Weights of a small mixture-of-experts language model, trained from scratch on English Wikipedia: a sigmoid router.
Below are experts of layer 3 (counted from 0) of a mixture-of-experts language model. Rows are named router (the router's row for the expert), up (a neuron's input weights, with its number) and show model dimensions 112-223. Each number is 128 + 24 x the weight over its row's rms, rounded and kept within 0 to 255.
Before each expert's rows: "comes after" lists some tokens at least twice as common just before its tokens as in all text. This comes from a sample of Wikipedia text that the model never trained on. Tokens count by the router's weight.

# expert 8
comes after: " S", " s", " O", "1", "0", " "
router [131 140  98 158 162 163 115 135 173 159 126 121 132 124 120  95 130 125 152 131 136 139 134  99 142 132 152 114 114 130 137 161 125  93 157  86 124 158  91 191 105 116 186 118 169 146 147 106 134 103 121 143 137 134 121 144 127 110 166 122 132 142 164 143 143 105 162 118 132 165  79 152 135  87 107 113 127 126  92 113 131 116 143 102 133 105 139 142  80  89  94 138  68 184  83 126 120 125 169 167 170 126 133 147 139 152  91 116 118 131 102  72]
up0 [154 121 115 111 138 144 114 111 142 175 129 125 147 141 143  93 122 109 104 109 133 111 162 140 110 122 128  96 149 151 126 155 157 149 157 137 125 107 128 104 149 155 144 175 105 113  83  94 161 100 142 129  89 131 161 118 151 149 103  86 117 173 106 124 135 107 132 123 136 141 124 105  97 163 117 131 129 139 146 153 151 138 151 136 115 105 146 107 133 106 119 122 162 121 111  88 157 132 150 149 165 118 169 120 157 107 165 141 162 118  63 130]
up1 [121 166  74 125 109 129 128 109 118 106  86  98 132 187 134  99 139 142 141 158 122 157 104 109 106 131 124 163 143  92 107 138 131 124 124 121 146 145  97 113 120 127 119 123 110 144 143 171 174 118 162 106  90 138 134 113 137 151 161  98 128 100 137 167  96 102 123 155 114 137 104 140 143 140 143 115 128 149 174 175  86 113 103 139 130 116 184 123 109 120  96  93 151 151 171 115 123  88 146 119 133 154 127 116 155 110 116  76 129 111  95 135]
up2 [133 106 101 175 130  87 134 126 139 102 123 158 110 142 143 119 146 164 125 173 136 157 143 122 163 127 171 117  95 128 139 115 125 126 147 116 126 109 100 145  90 137 132 107 126 113 147 149 118 123 127 156 159 138 157 105 151 146 131 127 136 124 130 136 114 111 162 103 158 126 121 115 118 159 101 144 118 117 151 156 125 137 150  95 114 165 201 143 126 133 129  97 133 105  94 114 167 119 120 149 136 161 147  80 159 173 172 125 132  73 154 111]
up3 [ 98 110 135 166 171 135 132 124 137 134 134 123  89 159 144 108 151 158 134 125 158 155 131  93 127 165 162 113 111 123 158 179 128 152 157 102 111 119  94 141 131 117 129 162 152 106 146 151  98 122 143 129  82 136 149 148 162 107 140 135 105 119  90 169 161 149 137 106 185 127 129 105 110 143 182  74 144 131 112 134 147 106 117 154 146 149 140  94 141  96 102 116 116  85 118  92 129 140 156 145 130 133 133  86 152 162 109 133 159 127 124 171]
up4 [108 118  98 107 142 128 116 106 150 141 141 135 111 122 151 104 156 143 106 102 103 151 113 149 126  99 133 108 194  95 128 117 101 108 181  93  98 120 145 149 123 145 153 139 130 140 113 120 116 105 135 106 138 110  79 110 143  99 154 124 121 120 117 182 164 156 161 146 166 148 142 137 120 132 123 124 145 115 126 135 172 129 108 187 150  85 131 119 160  98 145 112 133 163 160 136 140 143 133  98 152 156 124  88 128 133 119 100 124 153 115  92]
up5 [152 139 123 152 142 141 155  99 139 136 143  96 102  76 152  67 113 115 141 100 105 175 137  73 137 119 134 102 146  86 138 148 152 137 118  98 151 151 125 105 111 121  86 126  81 105 125 130  90 139 119 133 133 108 130 132 159 122  76 118 118 114 131 140 102 105 116 153 168 103 100 111 133 107 110 107  87 149 116  70 125  49 153 130 140 149 129 136 108 125 117 120 138 118  74 127 183 139 116 129 133 156 128 178 119 129  94 144 144 111 119 114]
up6 [154 107 125 113 132 175 141 107 115 144 122 112 123 154 115  78 132 117 129  79 165 105 107 116 107 132  98 131 150 159 150 119  98 145 103 101 105 128 103 160 107 113 131 178 119  90 141 135 127 112 170 133 168 142 147 123 127 143  61 120 126 128 132 147 126 113 120  92 119 101 134 143 122 130  91 106 111 148 125 138 157 167 132  90 157 135 118 118 154 104 122 125 123 189 139  84 136 184 142 109 109 127 148 107 128 142 131 127 116 145 104 138]
up7 [163 107 101 121 108 128 128  94 130 113 108 104 104 155 124 164 174 136 135 123 112 147 137 121 132 121 100 135 144 145 130 146 137 115 105 181 151 149 130 171  90 181 148 161 169 129 138 138 112 154 148 151 171 164 137 137 164  75 116  98 138 129 155 156 148 125 139 151 144 119 176 124 162 139 126 118 127 136 138 104 159 112 127  91 105 128 152  94 107 106 105 147 143 161 121  99 141 133 107 148 127 174 144 162 122 108  88 114 100 118 113  53]
up8 [127 100 128 104 134 136 153 101 137  80 108 102 133 145 192 112 145 121 127 125 155 123  98 139 186 101 152  79 138 102 149 140 132 130 145 120 126 131 170 121 104  72 144 132 108 120 135 136 101 162 155 118 142 101 100 102 140 104 147 130 113 130 113 130 109 118 153 142 167 115 148 114 155 144 160  90 130 102 130 142 100  64 172 108 145 127 135 140 108 138 105 110 103 150 110  93 127 155 141 135 166 185 170 175 128 154 103 138 122 157 112 142]

# expert 51
comes after: " B", " b", " G", "b", "B", "g"
router [118 141 140 106 131 141 187 112 142 151 118 163  87 137  79 100 163 133 107  99 162 127 159 173 139  90 135 133 181 101 123 124 188 147 121 130 132 117 130 154 130 140 134  87 163 121 121 112 128 117 122 156 109 149 122 133 138 118 136 121 156 149 132 160 140 172 158 140 139 136 159 134 123 103 156 139 127 165  97 121 145  86 148  92 174 109 148 108 154 111  67 162 139 173 157 126  93  83 122 110 115  86 102 129  97  57 126 116 114 164 100 126]
up0 [ 80 120  90 123 137 118  82 128 118 139 151 112 115 168 150 140 166 100 105  87 100 128 122 150 100  95 137 123 101 137 106 141 149 139  89 143 123 134 150 171 162 139 114 103 127 149 129 176 132  93 109  85 154 111 119 142 153 117 114 157 135 143 107 107 169  98  92 138 163 105 132 147  86  93 110 131 146 134 142 131 103 113 114 134 162 152 150 120 116 172 148 132 102 123 140 116 147  96 154 124 105 157 153 121 120 151 142 104  87 130  78 140]
up1 [108 147 144 158 137 115  90 144 144 149 132 133 107 129 158 108 159 159 138 132 195  94 124 119 124 147  99 100 111 152 116 124 111 142 106 142 129 121  89 110 147 130 187 124 144 101  90 131 111 130 152 173 148 147 154 129 130 157 110 144 156 129 107 125 124 116 169 170 159 150 122 105 118 151 149 109 111  82 177 139 152 124 128 111 110 118 124 109 112 111 150 112 151 130 128 113 124  99 108 165 144 129 110 178 105 121 137 134  94 155 100 139]
up2 [122 142 115 102 132 149 153 107 134 108  99 175 102 164 138 138 155  91 137 108 121 144 122 153 151 111 117 120 172 168 143 177 136 140 143 166 177 161 149 130 136 124 110 176 138 136 156 141 125 145 155  86 115 105 139 129 145 108 122 117 159 112  79  81 138 122 132 165 124 116 130  86  85 118 111 104 120 118 160 127 131 141 100 106  87 149 126 125 131 117 167 128 144 119 163  86 114  86 175 173 146 129 116 148 130 103 147  99 121 125  99 112]
up3 [100  70 100 132 117 131 163 106 138 111 134 105 156 127 147 142 173 143 140 139 158 162 189 167 136  95 131 186 165 101 147 114 137 123 132 177 131 118 154 120 106 134 105 157 117 133 104 191  81  82 133 140 124 128 186  85 174 106 102 133 137 106 110 141 123 188  77 151 108 132 140 112 140 112 163 112 104 154 103 123 124 100 140 163 148 138 143 114 140 132  89  95 161 163 122 117 153 112 118 127 134 106 125 121 103 118 149 127  98 133 121 117]
up4 [138 143 148 126 153 153 141 147 132 135 130  85 162 133  99 130 137 112  82 150 107 112 127 165 153  92 162 173 133 132 153  65 113 126 141 137 135 142 165 104 121 125 111 126 146 149 121 126 128 156 100 126 136 112 144 141 152  95 116 107 111 131 122 118 105 106 104 138 147 147  99  91 127  89  97 151 123 131 124 125 124 166 108 128  77 129  89  99 126 130  73 136 108 110 106 138 128 114 138 100 117  95 131 137 148 121 106  90 130 126 148 124]
up5 [114 122 139 116 135 117 151 123 111 131 105 144 141 108 133  47 150 146 118 129 116  97 104 116  75  93 181 139 141 105  96 119 117 135 131 118 116 110 155 149 160 110 132 127 126 165  94  96 117 111 129 175 127 118 112 113 150 101 133 165 105  88  75  91 155 167 161 134 130 149 155 109 103 147  92 132 117 116 124 140 130 136 164 121 138 118 127 122 104 169 137 133 182 173 141 136  87 118 114 152 122 113  77 123 103  76  96 106 108 137  80 130]
up6 [167 119 124 113 117 123 136 160 182 122 153 180 140 154 115 120 154 154 131 137 139  75 200 115  79 134 155 125 149 114 102  91 143 158 105 166 150 122  96 153 142 134 182 133 153 125 120 158  85 180  98 131 138 165 131 105 127 154 132 159 120 133 117 165 166 121 132 132 147 145 170  81 129 162 120 138 115 171 139 146 163 139 123 120 138  83 138 138 124 122  95 137 141 146 120 124 139 116 140 132 119 114 134 110  97 118 154 150 125 111 138 132]
up7 [115 144 114  96  95 131 148 145  95 114 175 122  95 139 122 146 160 103  90 160 109 137 125 148 114 139 133 144 173 112  95  89 158 127 150  77 160 117 141 148 157  99 128 117 152 133  84 131 121 137 123 179 101 116 154 113 111 141 117 134 135 106 115 143 118 117 158 155 154 146 149  73  90 140 147 148 100 129  78 118 165 139  85 148 130 145 126 135 117 136 120 148 143 148 158 132 128 113 117  99 106 148 143 133 100  88 124  98 121 105 157 127]
up8 [128 156  93 134 124 138 140 103 132 132 153  79 111 121 153  97 114 124 115 172 118 132  97 103 113 106 134  94 172 121  99 119 138 174 110 122 152  99 166 153 141 135  82  91 100 168 138 128 139 102 101 134 104 120 144 140 125 143  42  92 121 135 131 150 139 134 104 140 166 178  97  97 106 124 125  98 122 118 124 110 156 107 110 121 105 125 164 128 109  72  99 130 120 141 138 134 136 117 168 119  82 146 103 174 108 134 147 122  94 101 140 119]

# expert 96
comes after: " S", " K", " L", " H", " R", " M"
router [119 173 153 116 110  97 108 163 147 144 123 175 145  92 154 157  86 111 124 125 129 112 143 154 170 108 121 142 113 133 129 148 162  98 137 105  97 146  81 130 115 102 164  99 133 113 139 113 118  85 111 158 115 112 107 147 100 110 166 112 120 174 141 114 110 134 150 157 110 123 164 154 137  93 150 104 154 169  98 100 126 113 167 143 148 167 160 162 122 148 142 182 112 126 144 127 103 128 138 104 137 102 141 157 164 135 114 150 154 141 120  99]
up0 [109 159 104 115 135 111 120 136 146 111 120 124 135 136 151  74 137 142  55 103 131 108 114 125 136 102 142 154 104 120 158 135 129 112 122 146  94 138 151 194 116 153 100 137 162 129 128 115 113 164  98 107 146 130 118  83 168 118 128 136 146 135 111 141 151 125  98  83 146 106 125 154 147 109 139 117 106 139 119 115 162 111 129 144 136 113 114 150 119 143 156 174 148 128 132 115 146 136 104 160 146 121 135 130 121 141 120 129 147  86 125  91]
up1 [143  86 165 134 120 131 125  86 141 117 120 157 167 126 140  85  71 119 117 130 129 139 125 126 169 108 145 171 162 138 135 170 139 144 142 106 130 114  87 143 140 118 118 124  87 108 103 136  61 127 173 129 164 109 105 123 110 129 127 116 126  88 116 159 130 132 110 124 143  91 138 101  97 155 108 127 135  92 100 119  99 101 146 160 108 116 145 131 137 131 123  81 143 138  87 170 142 115 158 119  92 140 120 124 100 172 118 115 141 119 153 148]
up2 [122 110 107 125 145 110 141 144 103  99 156  70 122  71 137  99 119 142 108  85 135 175 156 130 112 109 125 137 139 107 138 102 118 139 104 152 143  96 126 127 135 141 127 144 114 148 164  71 122  65 120 147 127 111 149 132 117 143 103 163 104 133 141 131 136 131 137 159 139 106 106  99  66 178 106 107  61 138 139 155 168 153 110 121 138 148 119 147 126 157  73 131 145 112 167 144 130 135 149  93 107 105 136 166 114 192 114  94 141 151 166 146]
up3 [127 152 134 116 128 120 136  85 107  74 106 126 136 155 163 124 113 145 118 142 126 167 116 124 104 114 150 158 161 149 122 185 118 133 107  94  95 149  74 157 148 134 117 150 101 128 128 131  84 142 117 100 139 155 138 101 132 121 140 112 116 116  96 113 145 136  98 115 131 137 132 113 148 122 106  59  93 120 112 170 154 137 109 128 138  91 145 155 126 131 140 131 136 148  94 127  80 195 155 122 116 160 112 137 168 140 126 122 151 123 147 135]
up4 [101 141 134 122 116 166 120 148 103  98 120 138 119 135 135 124 136 168 125 115 116 143 110 103 113 105 109 130 169 119 132 130 104 132 156 135 146 142 127 122 141 161 152 185 115 140 133 121  85  97 137 156 158 149 140 110  87 104 130 127 139 103 149  77 144 112 141 155 131 144 145 163 126 182 124 159  74 108 146 100 150 136 118 158 132 123 122 147 129 139  85 100 157 115 168 151 127 140 169 120 125 124 170 115 134 162 142  85 113 125 108 150]
up5 [104 110 100 117 161 152 153 105 118 120 131 130 132 152 100 119 112 105 165 117 148 143 108 105 115 131 137 127 131 149 140 113 176 113 169 179 167 117 147 169 176 133 118  87  93 164  91 117 124 157 108 158  98 147 155 102 145 120  94 117 104 121 112 141 139 152 140 154 123 130 113  82 127 110 123 159 120 149 110 116  69 117 149 142 130 126 115 134 156 116 125 111 151 109 106 142 177 127 117 116  97 153 111 113  95 141 112 127 150 129 140 159]
up6 [129 100 111 127 127 129 140 136  90 134 155 171  89 101 111 142 164  93 112 151 156 143 136  97 129 143 125 131 130  79 167 126  96 111 144 161 144 131  87 125 131 131 122  99 124 122 115 128 119 128 168 135 156 178 128 138 144 144 116  92 106 173 103 157 144 150 175 123 139 109 138 125 137 158 112 169 152 114 125 160 155  57  92  90 133 136 125 133 148  89 100 110 169 127 149  77 102 135 147 153 108 115 171 116  96  95 184  86 136 123 118 122]
up7 [124 145 123 141 143 122 100 108  92 108 148 132 147  98 136 116  96 122 128 112 136 118 155 124  97  87 125 137 137 121 163 106 117 135 123  93 133 121  93 158 147 100  85 122 123 145 119 187  76  90 162 120 170 117  65 102 127  64 116 114  92 118  99 106 118 156 139 107 114 127 117 139 116 167  90 109 119 154 142 162 146 105  74 104  74 128 144 119 143 112 112 142 138 111 104 109 101 106 150  69 122 170 116 127 135 122 123 108 107 114 109 126]
up8 [ 94 150 153  95 158 103 152 151 138 122 143 118 137  84 162 136  95 125 143 151 171 138 136 101  79  85 142 120 151 157 173 115 147 160 161 149 127 157 142 156 136 164 145 118 124 158 140 123 120 141 154 164  97 140 125 100 137 151 143 144  80 113 143 102 132 151  98 155 117 129 149 145 137 111 135  87 130 122 126 131 105 107  97 139 130 142 100 131  86 135 151 142 144 113 136 115 111 175 148 112 138 164 145 110 116 102 116 123 113 100 204 153]